{"d_model": 192, "experts_per_token": 6, "router_score": "softmax", "normalize_top_k": true, "balance_bias": false, "n_groups": 8, "shared_expert_gate": true, "init_std_router": 0.0128, "lr_router": 0.000321, "vocab_size": 14109, "norm_eps": 1e-06, "tie_embeddings": "early", "optimizer": "adam_hyperball", "seq_len": 256, "dataset": "wikipedia_en"}
Below are experts of layer 7 (counted from 0) of a mixture-of-experts language model. Rows are named router (the router's row for the expert), up (a neuron's input weights, with its number) and show model dimensions 0-191. Each number is 500 + 25 x the weight over its row's rms, rounded and kept within 0 to 999. Numbers have three digits each.
After each expert's rows: "comes after" lists some tokens at least twice as common just before its tokens as in all text. This comes from a sample of Wikipedia text that the model never trained on. Tokens count by the router's weight.

# expert 60
router:540467451496517458495501489480522452528473524534489525447492511504498520512478501486523495479475520493451483546543487525516503510511519481503513537489477504518529501571500449540487435481463497499447511470492506545487479466517524509487531483458494483503462513486484500526465536504517471514502523516486481514513513477506570494511473502472478462494517490496523517502507489485513492470557461461483509497490495456520495454536470494502515485504534486511496503512525465495502457543519482558510510544500474513494467554494547491507490501490515507512479479485490517506520526488507486528
up0:470440483504519497531533501466506419519505497497490500535505482514523453515528499499504546491486525494477480498511487532499491486523502505504531546503511545534501519498513488543500442484511517516528521476526519501488515487482528509495527526483481481516531511460514479490505517489488524533500455492484456527511493494494484474484460502490528472502517475486508447541471453504531472476465488467481463518492477489510514429525483469501476469504516483525511499473510456475486423539489455512489526520488520434508482506495522492514484478484483497545510473477486462503526490516468519532
up1:505554506481468460531532471526535517517480515500495546522512512518493537494500545507553453514487506512487509505548519475518482508519492507494482535506486517500496558511488485492467489450476510526443524502503484542462491500522498516517532480480518513535479469508499538471549513494507474503513498519510528487481499509483528492474433515500466492492460512472542517482523492503540488493564496532494488512500499461514515435506469478496476499516504534556518494547482481508500471532529498533489462543491499468481457506512502464534521502503450509500491490457513457528529493507500510495
comes after: ".", ",", ".\n\n", " He", " where", " life"

# expert 44
router:529510501533515446519507481479518437494495511583513556495461494473463516505495471486513493522485535499483500549539487575468434557490522488512527537497520524503510500510549505501490464510511471489500513460485488507516436463499479473491508540477469463496501522535529485515522523467494495519490495483498474529528507471521500521508487473506490458513525525484525531494509523502515459505552486484464514467500506498530508442508474520491511504460512505518475505455511482506518488515526506507521483506454490486492487512486529507515507530501523504454514483508483498505514543496504466535
up0:506509478473480510507497509529477454507532502519505495503553548488540512553517498514509504524519510521476504527513515550506519502515505529529517463502470507464499529491484504519497519516534526519473508492560508489479498500525506515499482536486477548460516539496464468493509536502527498501507522511511557513508479489471534474505479465523457481490475518507473568496504507478486471473524481518493473512497546515489542483467452525479476515497549481461483498529464469563491470466528537499523520517498503457447483503504489519487482501499510522514478467521465460535534495519462485547
up1:471514499536527448492510488503524448499499456523512511524451551497521481527511463498495498488524501520479504548498504554522501535489505505488522527473508519497488490507499458500484500484519496522510539485450504512519470511483468472475541515465489475517494545525487513510521534511509510500481537496509474562544494495495503490535580501470480519532524503495472533471470517501539463493486477487455474521480514483501506483483523554517500506460477493544505501536543481531539535513522495495550474510502502489486466511496499476480434534515480536525534471519482515487524506512523474484
comes after: " ", ".", "1", " (", "3", "5"

# expert 38
router:510499472510494503530490513450526490512500519554492500455475479498502523517513490514490521546517506509504457491534520528470478572515531496501527514448497520503496521535534504488474449488480485481467509507506517542551508488504485505476486500485467529449510516492512537515481500503496473511475496516453491539513504485472517530535537447522476500462528512517540504526539491488545481476535465466452512452493512475521520487512474517508486480506534512531504530497532470534534487520524521498527466493483489479484497521475528500473533531520521519474510492477463539539500554467485476528
up0:524533509484510423517530528526515495512498504529555506490462471469535497499515447512485505512555499517519535485490488472506517520496557534499506510472488513467504487522510529507505476451496478499472453490514513489513515515500492521493480470474511524444500528511510517485511507489494495492463499474490484495511514565483461571507513509513531460506512512509502460484497453539510499526480515527510518488466474522507492530503483519451531461484491500548514518504450517533493529510494479558523495546489488504520488528494539464451490474507505474451528458481514525476522496514512473499
up1:521498535515538525485507517525518508498479552497486495479507502513531471480539497496515548517491525529513494458554472505472507557540487528473500516526503506451494474522534506487473500545470501511450521494484555508500459453518513517528471472475474499504520501536510500486486480441520439506493497499461514490544471449481520454499536484474481511495510529503527507535468468511518494483462478485477479465492507488469508519460522523511526520510517541493471507513522499513484480480476514481480454462469529525509518529508491457504507488459520539530501478470478504502514496500475469454
comes after: " |", "|", "%", " |\n", ";", " Total"

# expert 118
router:515507435508512467504485491496544482478505492540489503474499480520487534526494520520516499561478534508488480533522480524496462604491499486484536498473502504507505488516534471528488495496471448518481519486524503501529504505489516510496502564482488508479521549505484521500478521468500485513515508489476498532514502504519521537526540500519454467528466513492499521545519509488531478488521496468477505476458549465508531487504522496483518456482511507482471541457497458513550493477524530489522494515455490493509472510500512437507520497506545499473502507462502522534487550495501461526
up0:487517502549493477469513510503512457474479490520516508515523479512523479474496528525506529490502490494517477486489500454522467577503506485484491458483500532488489491494542495525482524475498493530491508491526542511555463518481508482511506504514498486482536516511468494493507483507476520506534476513557549574517482479514541467514527540531469496519433523470476485500485525483538443520488495505452469494464525503504474463476491486466497521527478507496492514484482483509495495480512501514462499482414484529507478519503522459495518532516531494507530528478503495472514497472485432498
up1:511535508561507474535491450468498488429527478514506498483495459517456484459514505536518525444472533510513517517504515529529507564481525498548480513479483469529493509505486516565547519513457485488494545488516500492472519518438491530527502531498492477500529498512502503483507520493515493482477505470491485508479477510498477524504493461531527482527509457533496477521484483475521503481485501474513495499505527488497527495518515547511517484514484539491509456490563481533468534475481546516502504492476476463505470495497481456518536538500500482476476480512505518514506503510507484570
comes after: " ", "1", " (", " In", " for", " n"

# expert 127
router:494518461487492456490481495463535485511466509582493514438497497515454524495453524503493506510468526505483500524522518494498435535497518456526523553466491501507510504542514445506471479471467505514489501507503538522513457511469496492499524492459440472487489506500489482506460524488481472497494505501445491518480476516514521484538511482485499471499504497548497487514515492489521448491506437482502504465457522490506488447499493518497495452494513487499484525480501512486528520499503512549514458478464463470528464525490505503462515493467512462482503509492498516500512508449542483501
up0:504536475495581484533498474496490491490508493498515512539546503528474530478491513496499479521553479469535502514469521492490459543501435474511484528480474526529487482501473503495473459514429480516476514509482503512469485489482486534467467491500493497474482509527512487485478452471464484506498535505482463504460494529528499493541499475499514522481517498547470455515476529486489478495483448512509507467493525510510503451516463519527487505477488509495501510475526471528521531514487518493502480496429483518493491462503481478497497440519485478470503492516474461569486519520527525499
up1:531518472481471504477516517524521480537494480521516503520484503508510485464491515533480466482496482516510483455517432495529544512500474467511504524482507492493487499505478480544515490477487492544479500516495494551504474538492491501476520578515470497453553545490533461567453487498476474483499477506491471554524487476490552511533473482507508523509461503504537521478483494507470487503519510510492491527498524527447483457503513498522491527482502473468472498478498451493464513514499503530518509505493513504500513524510491524482485449517563504540484546482490499449504513454497517486
comes after: " |", ";", " (", " W", "–", " L"

# expert 17
router:517479475510506443485500502499535487521510518559488565463479491484508518514509487517521506491483519518523482506538476520522499526513535456490525558461506513526500480549515469504511474509472485455455526491483513550498474471532477497486512531493467506456481516514495515515505492494494477509480496509453494504508513507480533523528484495463470492467494501540484490477503468441512502481525479494459531436495514495497533480552495498444522466511544509533470512507512475558512501532498501569544493492503475486482451488465516489466480530468523484497502501504471515488506495505529479516
up0:479504487539501496477530521491495492498518523528500475455534474468512528459538522521526532499514494511514562511471520505516487522509478472480554523492491491471492530496525509510484501529476455481512491493510480514485520521537511486484537491453545545448485512529479468469496523475566472548471501510499500481481501472455490552477536491529476449524459483524499484474480539485491525517516480482545498462552507486479483530529493490495473482488503519469493506505497500488518518446535515482557457529532543507507476513498486517469478536470506488518525488485490488484507469499532490500
up1:512480472517557493480486502484512508436495535552499527487519547512475483510531459500466474479466518508485506561502494497496489500493529482504515470453526548501496482536513516458462530491523467487482536527532516520548522496535494538542482522504494504471497509527464529486466488529484513512502527486477533495487505486494495478552497519463534517504538537550476477516470471477542490526467497512493513482473518495420540501482484495468476485488512506521514502501495486503507518486495492554517506489519450515477486496466515475469459507484508494493519475497517466531478477494472458479
comes after: "0", " |\n", "3", "5", "6", "4"

# expert 88
router:509470437524518475505466469464554480473495499565478544455498504500485514520499487516502522485496533464466497519550501529494490527503512469477481546457481534524520502559522475542487465500491469463472505497496493510506497490485512493485536537472479471523492512498464533509493524516515475489524509545468499516508494472501540498502472487472484463516531491505520509555512480484518502491533484469462502447519494433523503447519501508483522480502515527548483527485525457506524478529496462516524485536483468516502466534491535480503518512459523510494465467481494485495525497497498502509
up0:506491483521514447502535483474528435516508476524529523490492503514492479466512497521513519488479519492502488493523513501472522488482490529506440553471479492500540555526498468541506427528513468495483508457481487485497500526514500545517577541505512488521491505481503539535440489520476496480513536519511526512485492493492477506501508441509546524523513536498502495514463485517508509492539520536478506495462473509501477494517524518494558495492483501526496488490504445530495475447472502507527494510474518506536490522482511495540529510443511523529468508515526488479493507471501546502
up1:507468495498485502541513477479502494559428477507506510518478503499478489524559466526497517515535482488487507483529543479518510518491518471532491494475475516508457499465480508459515496499522543474466529512517518493555504467493525518482489497484487501506509471542522471458533510533486433511438459507461523502510528495493459479526522491499488458477486485480513490483538510519498478500503511503464523506483516483518529480489458498454481494488490476511485541459514508559524447458506482500492482502506451509530518552458511471459515538491505482507495491482495506503504520453525481499
comes after: ".", ",", ".\n\n", "==\n", " ==\n", " He"

# expert 15
router:504478478513496466480476479489535487520462497572501540496481468477507485463474494482504538506505547497474519520565490525477454535486494475511499528507513516527535485528505485494499485524481475477445496475500485533492459504517482477485478549411481484482513492505499480509473526506531475510500503488490501551522501493533530499507492461517479470484481468503506524516510474514544497484533464477497529457474543458500538476522492496480485473483498512510469507480500512497509479521475495539534489474461460508499470533472561513482504474499519536519486507476483504521519550467543487516
up0:490478490524475465516505490529491476489498507519535513510492542542498530493512477481516476537453483525475561530494492520521472508497524475501481481487513497515489491472512467499529516500497484549518495463481486480503472504544492514513559527531479489510524496531445487501510492520498506490527490497503491507468549473505480532497526530530472517498519528469471507470476563500483428496509503518463490511470445521465540491543484483501503528499527499495513524477477459492506496492578544462530476545482476458515504501542515477503482529486534457491533506520481518500502496530485497547
up1:502489507491474446491497511487491495522455489504468511500476472524524458539525502541508503520535501490449472485482511503455512514493528500551468517478467486503524505501500488530499456522494462535490497488493519508486503505523533512495514494498545523517485515493494526501486459533542501524477431509511520545462510495434561519510449484519515495510520528490499465536475525504545491479471462532479511471454530486481508513526509481529462468483496477497511500484475501491485511490518499525540549461479545501501482517496535514488546520506510513489542491495453559533477535490471497489
comes after: ".", "3", "6", "5", "4", "8"

# expert 34
router:506480512501542469503476506469495502474479493598465549508451482520444478461500468527521536541504514514477482542527476553500464513508474478514551524504517498513542501491497499501494516473487508460476499451508496543529473509498485465466495553464480480461495508492516484501513488465538474502490494502480497513505516496510514498542490451525486474514480478531505544537488470500516481494527480514513529468530526482505530503543514493488471477472506497485457524457477455499493443528542526494514467510463485496495503482495537501509500478503533506494508519481474523505527515467510498504
up0:486472506517518458510496511509502496445513533488498509521487447522471494502495496525463529497494495469458487489499473490495476490482472482501502541498482533510517487509539456454525524512504489485504519542460447538540492493491496435467506523464495496517480512511499507484489492507475470459498516486495506457558516493522481476534465488536559475495515464500483512466484522531472499537480491465525508535535514499508543514507488499501513500561540473520463517491500480559497472502517470490493460498462525500533511475486547491553527499478500497504494557468477530516490511500538497533
up1:505498506475486513475498470474516503469511482539474497529505500511492509474519479544539506471508509525464462503525452467532544527542489502478502483488490455509489490499493491498506488483522513529464513496515460532519518483479498481501500515472524541447474502446499484526530484532479542478454447500483510529537480511474512550507497438476493538513516561496541523498525492551497539500477509493520501516459498471507552474471484457491489527492503479470516456470490466501486486544535457505500486464463512498495452518483498475515454477503502487483491476475469502480510513459485513508
comes after: ".", "\n", "5", "3", "4", "0"

# expert 51
router:565474479520514453486507500455540498503502517551486506446488496498481476480494506509521471523483560460480495524514503562467459530531492441516511490496528510517504512518502464516510478513487466480479514501523477532529479501493523474454500542476477494483489507476471500485504523447511442501513484500494494512547479450487483523497498435514480455514502501495510516500520491474485492469512492503512521490509544504489517502539501482483493477478516505489423551496502466504508482536500545511504478502477464474482510504482507525484513475506535527452471479499448513509480526478512469519
up0:505491468488473503483524510513488523489520543482468494513453518551490493519491488507507469475479541490479477532518512480456534492490489513570480461532512537457481495523508505480517482483439488542497481476522490537454494502488485550489527498472457480475457526482481496476467500457482515485512535485492530439499487518519501499483481520483469481512551526469504507480489541488475526473503451492492458490482508460499498500489499495506534488518487546483491491525534485488489511524493499510481555539486458507500481495510511487477513496419529511464519482477519495538501487466484451503
up1:514511476516532459482488520461465519545521493538498505507474493479498543513546512496492488481518480541493480521503495501511500491537496461505507472514512517497462495500459501523493526521474502527543467516505507486504451505465526473456490470438478470499445518519462512482476514456500515522461495532510473488502504495516491512499544484515460469549505495504503485506457497495491448549498506512514499473517529471466465468549476496501468515474467503504522478500540445506497541439482482468517482504522464490528526476487522513481451504521551501481506486550481525540501486505523481509
comes after: "0", "1", "5", "2", "3", "8"

# expert 116
router:516522464532498498525488437474521496482454538580482546492504483490479537496470491519493493501498550477485482511557498488487462500469538455528499547493536525516493513542515448494477467525505498498462507500493508488506484476500508521482496533469475504479480503509513539511458531506484474507540500535476483509514521535534506542541516506504477467493496465522512502517529478460495478473523485503477513427483504461496534507524477484506522469473523540515511516460502489516553477495499511539553519511473500504532486519484532510490490528464520540486489491500497529498491523477519479516
up0:500514518498488495514506461509504513492475513518500517518515493500475525488478459458511529506487513527467483481521473493489509495489568503500506519504484534521513520511517477507502485482456488510483515484511530476511447499502490498520498512502445489487503514520522530510517528476500468521554436544501494513498489529525503554498483510505504482542537474513505496519530473531513505531528487478466547515439471502526518530474476494522514529527482542485514532516476517513498438540462516530551494479436531476534493539456520542507501523436529493508551490528493465482503468511515489525
up1:501469504532500496490512446447478511502480481508497516523505489540504517519533504524497467492444562476505479560474508497466507502518506480478496491468509462455465527491495472526519471498508527503496491520559492502540525468526509450518505533483462455506454474556455498486554494457470499481520524476459487540491524463513489509480528506482466455521515478489497502494505508464486482495505456519509484488487548497484508471518527456486481506477513519506484501522525528483497489464523523477502500458462496519502497485472524495497511517501491558507464515507514491508487566477487469498
comes after: " \"", " |", "-", ":", " by", "\n"

# expert 110
router:503489477502487459503485487480524477500484515595492540481477466508462534498484520561505509498508527506479492510535487534488461507501542489506504509479525515528502525509546486491516485472474483484483519465495516525516445502491517516504525502458478491469501516507477494529514526462539453468489483490466492512515471526543534522593504527482505501519495481505554549510493469506502503499525453458497559488505495483498528495515488526502536491484525510493495505489515509492499488507532506537504524527510461490485467515484519492463493516466542493509493526497505548528497552453510499535
up0:525499487489500487479498538456494484539463502528468513483503517470493466496465457541524498466501529528456467498495494511556475513493553487507478527491525535491525484505449475467489452481497525544523470496507507482504485511491514517527478491526481499461491483533490507510487487467462461555471505468462528498475465480483483511504465507503495480522504461487505497539499456498526474537503483459494506520502494517538513500506546553537518517537517483516493504510532506562537500489477518533490494476518464442517471499497525513474486520481468476513526530517507504519498540475499508433
up1:511536514489499491526472511503487490456480502517507497502529471533469506521484472489506449531528474502501467506498460503470456514468530512503468518476494490511494489494456520471449498475523500508488524526501471513492482499502497518524473484523504522440552518549543491470506476538499508552467522506513515506485501503524464525518463500481498494526554537507522508504515526520520511448534474505521497471511483547496557499480522467457491466467516457532508524477489515475475505478516550505497490498472493505522476477503557482508525561475481467496499505457512555468537484458510505503
comes after: " |", ";", ":", " /", "|", " on"

# expert 72
router:545512448507519481495479487475579508529491538516491517456508465494477483517502515522552487509482536469501484544513474555467484559520488492531514490472511504524495518492527494498500489511485502509472513512520514554534485487494544479447526517496460512469476486497508512517511484465509480522559502542497517514522498487485507521502500477493486468498526487496524489548525496484495471483561497463515507457489518478471501472524479516468524483469523506517410491497518462494485511504501519517508460515496468508458459522505496503484488518470532516488502484499466519497499558498520460503
up0:499519465483506514515499519552525513561518505508491509459553466472529456495514494536532466499484541526510480480488521480498503506499493523505476479446445541512494510462509527541495482542516458552510501509506499474485479510542528503481509484493509513516465523461540546487494529511525459482490502543489548517515478505511498530470513512452481521479523467512526474515493478452498502490501468496508513473545553474527515501500477509508509473480525537473459532537496505495510486468497514463449516509502537477486480497487464527520469489504470523462474509467488522520517523509520538485
up1:538543503502464494511511462470516484498474500489534493488556470495488499526538495516524443500490529526496491520501490474513500500420503492508515512503512506542516512483497506458531467490499543505506553471499504509542451497503501472483510497513499506477500542494533525463548472535560503500472497514498509527494510511479518506520501501467482495488491532566492494473529511466483482507486496481520504494497493500520476483494512515522559508465531465508457511540509497514485540440447528519471491486510466478459519456541510493483516540525541502451537520490504488517490552511491516499
comes after: " of", " the", " for", " one", " in", " all"

# expert 106
router:506501442483503496521471492475509490488455546593473522456503495455519539535512506530521469510507520497466483533520508537491457524513506459495491531497498514515506483519540499477508480492479464468473527471517462529524472476522516503503525519467467503454519496512468524503504501476525472513509512494464491521492493497482509507566520494484494486479486481531522504542479517510487499481489465459518524464493519465483512477516453502480534477488523518511476512491502507535495491497499531537499525492492476516497492505471553508471491509443539523508514475451494535508449550464541508503
up0:510492478522497510521475501509492485526458527505518520513534478507525474507524498489514526485495494499515507530550457567502513538435494471514499533524504486485520505498485527452500454515510526482519501509514520508503507526493500542460499531511495543479506521495469483491499468479506490480541490519496518530529488490493513481481484526510521475514510481505456504533492457509504486484505525485508547514473507540473472533507486499518507504500466522489501541532494481506504459515459473498514509475499396521491482503479519456504509453455475516453520550483512532491439525466539538548
up1:503472497467521512483482516500516513537497483496435479516508469546468468486541524516524473497515497490471538527500531486549518521483488497475544505499542506494484485494464483471484491499522521534484504512471514514544476469487502502487530481515484526516479492536519499511517473499493480506476495545484510536532481485487477509498472460479474479511518475519459471505471506513492465555482488523482482503542530432522495468503455453481466484457514465510506522507514535503546428508518535493493470449495534534499527534495508466486526486476500526490537537510461519519470460489504475486
comes after: " |", "|", ",", " in", ";", ":"

# expert 63
router:527487461504535491500494519470494472496472515511487500442500469506469498492491517508540501499484547468495518517534493539477506595504478496540530532463499518528543522502517502502481467513506500507485513469504486569524485481538492490486525547505467534500485501498504519501505495487481512503549457518475481492546482523506548533531517513498510474508498496525512494524490508472521477466516493470503515486472550514486493469496495509504499476489545543528424507434512480529499502506487498527535506521494468470516489540485554493505480489465516492493479502502518525511481549460512493549
up0:492508512487511488496494517507480481498463480505523532530490463547520497492548497485483505465530525490490535483535497501456507538495523524510514490459464523519504461529501495490547477531509504491515487495477493529488523493517465519464486500482485485516551495478467517500479513479484502483450458500467509483540515476505464537474538495483524521490491477506532481586468486542536460498536511478475482511488476502474461490490464481494505495494525511496504522461507496519559456503485486537510502454502472506517516495486551499501550447494504553561555496517531500486510522489527528489
up1:553484466555498488486503524444464488513488492503522496452502502520475508536496496525558462507522513488501500484476515498479508544581470514479504519481475517533521518490503518497522449485483482501498470488476451533473492496508522497513474529493507516497481484440538496474463496499457522518490479482506472469503507505498505515509526516515491525517486482519544454493501484491521494519536510452501508482509481530479495546540520499518452457497473507502450500452488504514480521512449514474528486576506488493530528507484510527458538542491497547490526511481508525502489486471479509505
comes after: " of", " in", " a", " on", " to", " for"

# expert 111
router:533503449517536476537476457475521510498499536557475532483504469482465521505484490499496532528499540464470473505532466515469443508491485499504476520479486499525494486520501440523492481527466465469468525486509497549532474499536498470484508557460487485491490490510490528513481535468507489511546487509507467502505483524507547525543492485497458450495509492505485502536525517481516507467513509497489526461516501453536477495535491500473503496509539539527498539491500468497519509536487510519501522485508462517507472525507494472534467490494529504514469507506477506514501542448523427489
up0:476497483530506490523486446526515496476466518504476531505551490483490489505514506527512521490465549458466487454530532496490481508553476499516489503497535486504486521491505465529518508545493485517452490483533488522474500508517528506469487519457520504481501481513538477518503498486474499505502540480546489502508529502533516551492550466501487510540497461523518465484485510479514528470495526518537479463533521429517534437472512482453460516479546514519493510492512493523478541537513516531488501527489488486499507501490472454568513465489498462482480501496505496545512534496503483475
up1:510511470515521409525502495531483491494453503516491518490506466452512508518513478496541487523471510499501509528490516499475479502519469523458474483516548514521476512502510518510532529500509532503503470518500483482513442481481572506472515555506510500462482500533516461509523485534483501502494520513543465524506510515527482506481521492532464472494529488487493505497455482506544509529495537496484474516472529466477498436499497488493509522470496502533472528424483499490516525495482467462505497472486507505489510479509490489543551498498496524466470458505532495528528537462495527450
comes after: ".\n\n", " ", "\n", "==", "9", " |\n"

# expert 59
router:557482440512500460508486523494522453504505539580492517459471496521491541508488491493518516524489528530462476533515498517502471516498549490503521517468500511487497511555536482520493461479491511470484484466480508535529494462514486494502528499481439485459504502493464509506466523495508489498535502488466489499481499516495527489568490484516514500501520514552516521516529484474512459500518481465476521480473510478511539471476523491470502468492513518514506491479505466503499504546497512543540481525503466494492471517474528483457502496513524487498505484494478544548486507435546482531
up0:495445512537523521512508499478513466541480510506465507507476499526496478494520532542528516557546506488440499492492535504526495500529505470507511517467480482474475515539533480494478426493528507499487536514473509516498500506546439473494518528507496465461520517478498461487513522523539521494528511484518507488535513520487461511519512512476504448494461497536499511535504475535492439516490530515520503509520491467474471428502493477525510495497509469507510510419507520474479506498461462513486485476509486534475497518493525463494487513500484500485486487477478555530486488509530493523
up1:501485458483493498513528504502489500518509488516507538471498447511551537462476510508518509558501505504532507486489483464445530509553468487528478533517475518484510478545507488503525533465508467512489507517464534511470499494522503489451519467502545511463527486514470526539480495508495474492517508458529534489502533490488551519524516508482511487438521536492506454463491508470483487471516520484487525465522478480504577538536525495449497501529498500522482528505498503490501508452501530502516526496489485536521496525482510474483460529513467513479486470518513505525433518469509488507
comes after: " |", ")", "3", "7", "4", "5"

# expert 54
router:483521450513468447474474459487546468473481508547505524468478505504475551502513518555491501497486542500494509522498495503509488512472461467495534503467482487531503528526510430500482500507482485512503528466506517517560501499517448487476501533450509525453513508492504499499493509515534464510524485515481444513489513524498511553529488520517498506513481503496540519509511486530523524481520461495472529491509521442476476467486462500485486490508517535487463539474538460493506475503518511518552449522472485492469495510499497494499523487511545504495502452449500518502452525510516513497
up0:505502502542485487492490498496492475494489518525486457515508470485494523488540489537533533491495504522468530471499475504471531523459473523458519503482509488509533464530528499476528513505545478504487522514493472505505538533475478473512488463471539528527526532464476476543531514539517490513521512480455452509485495485470486493489485479515493466497520466534539523513522448521524499481512519481503535510504487461502468516461455534468513477523492499495490503515497472490547481480537492563522470527496519489486487508485527547487593521499502487503543498457490487500448537492477517498
up1:511517504492473508465507503503546518482500508515482516476509484439498528494528545491495469514480550487534533503498496500531528525459477455470529510488523513494470450533484448515462502496521479495512512503444476529514493521496501493490451479463507475521496518463483485502519533499530510486459477517474437490523455486511479487468496492494497514519510533502446494545485478497526523535518490525495562494543522476496470536483458473480479468531480508486505481499506469458506535509519476531518526530510481472537472485504484491483522462494515517459477440512497472535457501468498499500
comes after: "1", "9", "0", "2", "8", "3"

# expert 11
router:527495470511491417530510492488526471503493495594507552464501465491472519482493481508511508525491520513497508549541485518484465535503526440512521499503490505484523487495500456479474476503498476481479510500516515502522474511504518502491527525457484511454473496486469493513481543444506501491531473516506474492504485488494545494504517509516459439457518470496494512531506488460519489467541461479497505481462498482500516497536505524499498487460502490497480540484515494508540471496458537500530476486467464471524452506479500490472506491501527469488509466494502485530500539447535469513
up0:520510484493496455557542546516554510496516485524482502472508526476507536539445499521489471539510497547521471496472540501486503530493530490484464497512452527474507491498511504471492488455501472449495538469486533492501505476499522522523498495526522521487488513484479512505479528508503487529491529528469502471473464527466542479466527514471464441488553484504457514530530473501504507480473477525524490502480473505522519515547494491468494487456503457501501549529512494488481519457492477530505474508474536486515486477451524526472493471501487532486534457509501480520489486531479467517
up1:528454514533481407542524469517563468561481492514520498528530492464529530503523496472525547515494490527518548543526486488515507530492472436490509480510507504512530491498467494475512507468500511526496523477530500491533472504499506505516521486524442513500473484508470493493496530454512513502550457497486468477500460462498537512482526502524486483492514468479493538520475532503483478531550478493491514510465481466485503499525479537531467526524493475482510504501518483483519482550531511495514495491505448506522492511479511507494525478497501488454534496495500496551529511534499494504
comes after: " ", "1", "2", "3", "4", "5"

# expert 104
router:505494451507509456506486445500532484494468555575508540479479488485458541479479477491504492514514501515498509509534498510452498493485497473525520566496547516535512508536506467518499489493472489517460515492512493537527500477494474496516523494475466498481512510501478528506445524468476493484527476536493467494530516530508482552522528487483500450482510473513521551485517455509517487493536471506447497481485484467486517497523472510486513488483510537518500540490501492518539464503492517527508506495477464457525479511480504476478503517470549517464506489494467539526503505451551471509
up0:521473449518510461510522507490474489485517523508494480487431479523509527475489542491507519528523501517517547485457510495457504503483494457550484483477507475431503507498475483467513448482487492512484523535524509544495507502535450466477474495491474540488519471493466523534464475498503519484506484501529516495521521493472484502502493514526526448464482489506485523502529525525452477494543504540479541490505477493472525516483486515504479503500486514533473465505478507485525443482470485486466444501491447495501499516501489486490492537516506489438458520483507515528446497455506507492
up1:490519487491502527505487528485539512458474486514498489532479488520469515513548501471490532510526509538467462524444492471474493533518522525485502448490505509546512508488511506548554518496453492450521509447475524524512477532492475540477522497485515508507499515526495454485509502546543494490486523469518513481518529512467513533520505530511526517469483465503511473491504470533509494530545507499512483508509474464498534527523546480472449493463517485475504480479461465491511476451503473487543488508494453497525530468513478483565469494508553501470490528479484491511502506498474490523
comes after: " |", " |\n", "\n", ")", " by", "\""

# expert 7
router:485479466478491471503467496484542515499464485561455500469473493463488478496506485518553531539502518478518530537554484524501447540506501459516489518475502518502521528501489473525460487476459468511491505520511513548509508501519502510466484541465464513465497521530490538491462537479469463498532472503434463527474517488493554510542511489519471512469530502494513499503547513506516497456528448519468523480474516471490510515525511498471489485481504494478490477487551474537516490485477530526504495515510495476458480488503496497459498498521513462481475484482495510534493541468492486502
up0:504481470470506504467473453484527505513483480504449489507476545442505515492525519564523492483482524503544557509529484475519496479482501506570460515448496497507529509527499496489512500514488490541529512512469505537536528498486477515487496522506467512481495492487524553496463524502479498442488493508457525506514500469497480487511486477499459506475507475475557478481540463517506517512513515511510522527512481485478495511514466490482527444470507490455469519469523469491505524524469474537507477472469482502436483506483488485492521543514495514530484540522465510516496527479482536468
up1:461499506484513494486515513496492517491467491511515480468411492518500495501449500507547510512542560497522522555504498484533478544500496463520538495485559490509500530544506464507512522475457510548509517517508519488500526469542478484522483476478534519493498509504554507480517547464477515520535534490483494502470516477479529510517495474479512526471485537494508519482469543533493529536488496509530524455482528473506488526477498486517511531482496534514481489519495474473492546513528517524494441524513508519448533528509480495480487524525523478534519518459489484540490511519519482505
comes after: " |", " ", "|", " |\n\n", ".\n\n", "=="

# expert 23
router:495498503472508481523459474504556492521496513576488529489499509477456510466484488492527508520505491485507476539536503539476487569503527441510502547459475513531531500502513499497488466516479501503501504512491479547521477537493484498465490515455457518479488513500511495505489493467501494455501503489444484494488520483478553499554487482497479518497514535517528541509514469511481477487523505448502518469475522498512525508535495539448499430473522551507482504470521486540523506520485496514522484509486471489487475512472511515474488484504505467487520527478477527502521522452520499557
up0:521470504451492521545459477457489488539494517508491537498526522526456515508497470507492517499555494497540493526503540469476520504440517500488451544461489536550507527496492473512519485531496465525501525512511496510520502519479504496489516536512489497485480524508512489525501520492488498475469499495478475459486512490494536523548435522454510511505523517500533483469528514524520502531526519481470502439474490516523463501493456474484504441515540545498483472463522519501489504507507537522479498484522496451465486514524513488514491446535499464521530522509496481491501490445492464525
up1:489501500508535474519514482459548527494527491493485515495551494444499454512499500493543523515516498505500497462511558515495503516526530456495479529528501507467490529564513521455472476487524539508526520503489492502490493516472520501509494494478497511451494503481508501549537513532497537469486480470479461491513486534516538527541503483529516538488441519567533528493509470525494533522469502510493475498510490487538524495485483520470495474474494535510505472481481472526518512511476517484530516485497487497510441516504508556540478491536491485506457489478509528534568488516520517528
comes after: " |\n", " |", "|", "–", ";", " |\n\n"